python train.py --n_layer=15 --d_model=128 --n_experts=128 --d_expert=64 --activation="swiglu" --normalize_top_k=true --router_logit_norm=1.0 --n_groups=4 --init_std_router=0.0167 --norm="rmsnorm" --norm_eps=1e-05 --tie_embeddings=false --lr=0.00761 --batch_tokens=[32768, 65536]
Below are experts of layer 8 (counted from 0) of a mixture-of-experts language model. Rows are named gate (a neuron's input weights, with its number), up (a neuron's input weights, with its number) and show model dimensions 0-127. Each number is 128 + 32 x the weight over its row's rms, rounded and kept within 0 to 255. Numbers have three digits each.
Before each expert's rows: "comes after" lists some tokens at least twice as common just before its tokens as in all text. This comes from a sample of Wikipedia text that the model never trained on. Tokens count by the router's weight.

# expert 74
comes after: "s", "a", "es", "er", "ia", "o"
gate0:069155097092163132135074072146083131084062127093123150171135191104143154172112189140121122178159099145109117149097161149115132118042124177138078080108140090125087129136149120128081163172129133132133170194185140138164137158164141138138141084084121118135108102116150092142076111056142184101156137124150098190116100146166142112109135159102130079172163168156106163105125146145180121136180
up0:114117104134121124103102131164089105133089144166199144169179188120139134138118120153074100160161123216113113157074176115135130087133113188078110104114118075088118124125195154181056133136134124124119183143145110181147115162113127111148101106104134084114116094140148079114134078079153162138138191075154080188114067153150118140121161077085144078095109178121125171116090147137140114127111

# expert 102
comes after: " B", " D", " S", " L", " F", " W"
gate0:117150130106130099097118144167141117148136146171140117130103229154079161154180145090074127123154108135169133113101099097099142145101123090195115150138172151136198116111080119138157126144127089123138105147119121137144127218107090154166147193177140151175150195180182120133149120106098122102167102075102142122121161120154106175159171111112160128210157101153188145146139107139179109074168
up0:130148096076188198088093144100153114184077120137132097114137119111128120115169160183164141123137147064115116067090141137104100123151165154115130104130176124116126125117186136174148118102139088115101064098104132140117141090096124146170149117145153131080145187124108127084104181122105126065192106207147106141150150123122117115143127142202120138073177107181183057113139119086077091161128

# expert 75
comes after: " L", " l", " C", " c", " P", " d"
gate0:162115108100137134157130171181130163189088167141110161131161135154079107095146076098141135143141192164152082161159174203170174139134130088109130104169119171080096143107120106079131116135143169120092126032149132103195174128092084165102109104114121138185195107119136155149098148108101114131165139149129095145140165061137171122066104134121145085188097142110088131135151095140109133163101
up0:106118123145088102060096077089084133078145127116117113132103099157169188145127152127068122080102075112124153166154126113076080161122073123198170082098110092115174095135133152122088175107156147114150110179091149112044124110138135097081081111127064111083165098115140092131145105169147135136091170095159139096051126123097119085150108126187130168084147113106116088094097139119131094135146

# expert 30
comes after: " T", "t", " t", "ur", " St", "|---|---|---|---"
gate0:135159170075114103134173110146161100168131129172191121089085133083164120066146179175093080162096104162128104123148128160162101124178147145185160129123197160131089116135062103149108114130081158168110146068135167074134075161072087098110160097147182158104063120132091168121111161145117143183112176086139156153153091139171125141104140131095135111096106123091117076143150104124156133168124
up0:140141160123081129141147081134122109161108163127130150136046118099143146147151081172162178135107143151137166175133126099155149185161138113109101147109072077163127171134173098077139206101091141146080137166110177134115142156153163105142137145084161129135099122139091141124068048209171084157137131119131133167140079164162140142080129150128074078121166076086134081114152155142089109094088

# expert 18
comes after: " M", " R", " C", " Cl", " H", " J"
gate0:129176103152116116123109195140073164153167089063117140093164170130152107077185136143135134162159097169136102106180121139107166136145145103199148169169127137122116126087097178061156155044119155125109081155038088152106129099110107140143141113121108163167121160113151123104137117129135126154175183107147108116124138107174125095137114068032110139124099164095110123175154154113095113111173
up0:131148085176124090129057135104160150129175141081101092178156146104157174200073156145100088167051088148155123121130109126187132158121100110168083154114200114084135085096118139126134121152070119154155153099123124081155112090143114137044139140156146135131123090152106162088090149116139178171140130148119166079126130141098130159151100058133126141180169087109174164121168160143129109158084

# expert 73
comes after: " |", ",", " (", "–", ".", "|"
gate0:169078106138156096181109111106107143119128135133186169072144112150160112128119160094092086085104070097140183158125100129074123166141129117126133063131100152082180137145105107091112136136110147181111126114117117154158096146065107080153093133133121207080122111157127097091103103102101175137109064125196207140116113137153150157164099122111101131178157074159077170154192123145131083093138
up0:219126085147201119118140116146116125135143115162132172161135211089150121170126130153140180047115111127094215108117187132106082173127157101116148152158146101117121132069158071145120108096123187150140143195125158157132089171185111111072131139072123174165122120116128101113105131163168149080091119135125185158052103119114153139133096142128129134102141175108111126141133158139113162156149

# expert 10
comes after: "a", "i", "o", "an", "e", "ia"
gate0:148140070160071097114163161112131090135154147136092086146089137136146104132165151103131134159107140108108126117124075106122119184122177134162123145161122144092119160138145132181172086074140147087146050101187108137106106118181093161078161110054089100109173134124154108207108156176118153134115111112137121112182072134176150117162070141172136111082064146141109175120133088130167161204123
up0:154118124145030129145131168152116129155146111099121126137137100081153071146106161169129106177116186123056174116118139102140179156160116133131121115071138145102100105098079108154179082089118149152087080140151094143094081105154117142143142131090109065098146124074063167146111106123087126191142056069150127112154098129082149187120074111068122129112087097130162137103078150121141165154131

# expert 119
comes after: ".", "\n", ")", " |", "==", " =="
gate0:121129079164222142106132138154121135163094106069146142165134135106109153061135168165154122086103126122140114131044122129099094162121097137123105053130160115053129171093173135136106110133071122062117122149130141094087130125107142168115134109078109167126058121140049163097125123091109063149200092126115116136119187079151099093193142157095155159110158114136134141139098099134117121139142
up0:183113170172192056139141137148080105146106132088139121119153171133117131090125203151139107115141169078122122109134074174108130154184159135149146060138129117070113166122153167109086116081121132061126132211118133129154166058110153102084167121123159206128093143152096128136131132131138084183206119155098097134122194118107124087145108159080110154088123120128140130090126130127111141118085

# expert 55
comes after: " of", " the", "S", " in", "ing", " and"
gate0:132128085207084109180149162066109117103147145108142165189119144104120101153162121093154108153125139181133136158151124136114113159157178142108140133153140098116106087143066086154127056096088159164145127109098143098185131132156120148103131146110165203172075166135112121119111144139134108149146056089173129185106095092085075112075193080129142084115158162148120122110116120161089116092049
up0:104084089086115090083135104178175097169136115082124097125190131164140115124177097111107112118091183069122146118098141120112106224115122101110156117127132138122143119139178176173073159165106086074094113082128179129122146149159173062061096140125101115131173129135112121121135128171128120145091180128079135088126104171214150097149125148156147131107069124111126110102144091112173139167077

# expert 84
comes after: "\n", " ", " also", " cons", " ===", "r"
gate0:100127131115127053118135186151092104140062095122076178134169079137131144129118049129142108113120201187100165080158139145126103074125170081119108163149096139156139124115150119121077121150135127087180159150154104064153088136101121138169099108130154119157096131092187120177124125067137130060152163131134162103125148107166087147131146180131086120168135087057113116106195101121097138170121
up0:098134100063175116081139121079151135121181152044119116134118129132125165181107156106114157167144155104077139096134067127074156090092141118122118136085114077171117188175130131084096109114120122108160114106166103127139145107100134156139166158145133045095169127115146139096104121133122162131147127141110120105175129013109139135095061100151127045142186119120153107065114122172138126120162

# expert 81
comes after: "ed", " is", "s", " was", "es", " were"
gate0:150119147092075140143094153177091127103094139112149075140144221111157100170160102141074145136150131150143117144097138107225161102095142111111093052144116090113119119140209141126150137124135149062111149121172097135125156101149168172135167150146160072153185095128196182132107084103152128136126128149136099172125138170183105120142085141131113123153125161167130066083115105177097123076124
up0:154130129102129080183142116161150150161121058102127122119082093130184123142146139177158122137126088137092151127130141145160112100095161179120129096111210129178119154092174124114187121110108114075033110098119147136135136187134178125126108112144146097124116134111133190096099114102196119156100082115144116064154186160118119091086105101131134120135125091163141183162182057092187179113134

# expert 95
comes after: " |", "|", ";", "–", " (", ":"
gate0:158122105082186103096122164119072150133101158142114094137158128133125112156126143138095118131109146158085104218091166178132152123138095152118133132130107113096142155081106127101168061044160146111144096152140168174158073139156143182150165128154109128103092162134151120110111128091131181122190131081103072061084150099150183076139125166092127075158151091189104117169115116141073077130152
up0:047085115094099122117104125161078131113128134111134173170075111150080076106129125141082114170133108105136123104181187136044118107168142119140081150189124127155105141096137143118169128064145118133074135130090143076111152104107150172141136197100120199112088158142126198171133151113120129102184123095120065122078106128145148064118094123102118072110119144176145104113142102119123173134184

# expert 89
comes after: "s", "ion", "ation", "ed", "ing", "es"
gate0:116159139105099064148103159099140097134120065102087156135106197133144148141123099113126177076060085075181083179104098107083149139132210096118190175162146123181118129158176120154135133111145118094141110135139187076094153108098110133146136137136108164111105145108128110158112141095132121136195165101158082159163116096132129147153119108135222077045124124069127154132133118141137144140099
up0:117122133127119178128107111121161142086087060062077151089132181109146146102193105115168099180069136124203095147104075101139123136131093160153128148089121170095111119123099145112139108117132106049125077077164125147158149138140103140182141129150184114055135109145137171100099051076093157064131165163167116118109096127086097149100147119093129136156164111188116111112111099167128164128126

# expert 42
comes after: " in", " In", " ex", " con", " e", "0"
gate0:141153147151085137146160163158077136111115182134139084159081149070133116203156162090119119117117160179151146192110115137128157149091087135089152114088112120158162154120114162111154193184142089163098077155093123152177167115124121169129095128119099146154113102136074151092136128183171198127188108118072114147080167146153134114175107136209155138101095179115167149117179130131082120112090
up0:111155135125157122102130157073162103108063146065141155091170088186064127084065159102082143095111138117062140099104117132089085133099138110193125151128152117079106140121123140088136093117116100080132210147143135128078114153187135111116108182130131150129126181131122125131129168093053120137143054159102115111118110135143142142082118111072161152139130090186105164214135097139140138144089

# expert 98
comes after: " w", " W", " wh", " Wh", " e", " Y"
gate0:094159130111124061142067094061097073187147141122124171088132181105145158106102089122187122124138182157143121132132069146137113147158096142169127186125149131168122133092161098152103107123164131178078154143099156118153111107140073052146155158143079166118097173167137103111084200150123125170147185166159097102072170134112092121060099181134116119091124140123158109143119157124103142131168
up0:109175085163108117138061147049148126122114116057128155084134112140170138090162088152133111118120157124125145134126104136147137140133175135110101141164158128195123137084142150157093107143126122161049090115124089093151191139047139100130144104171069156042110155137137163062100141116178136122092138141157129113129155145186130101110121130056105131127134185154148088146110176213110153114126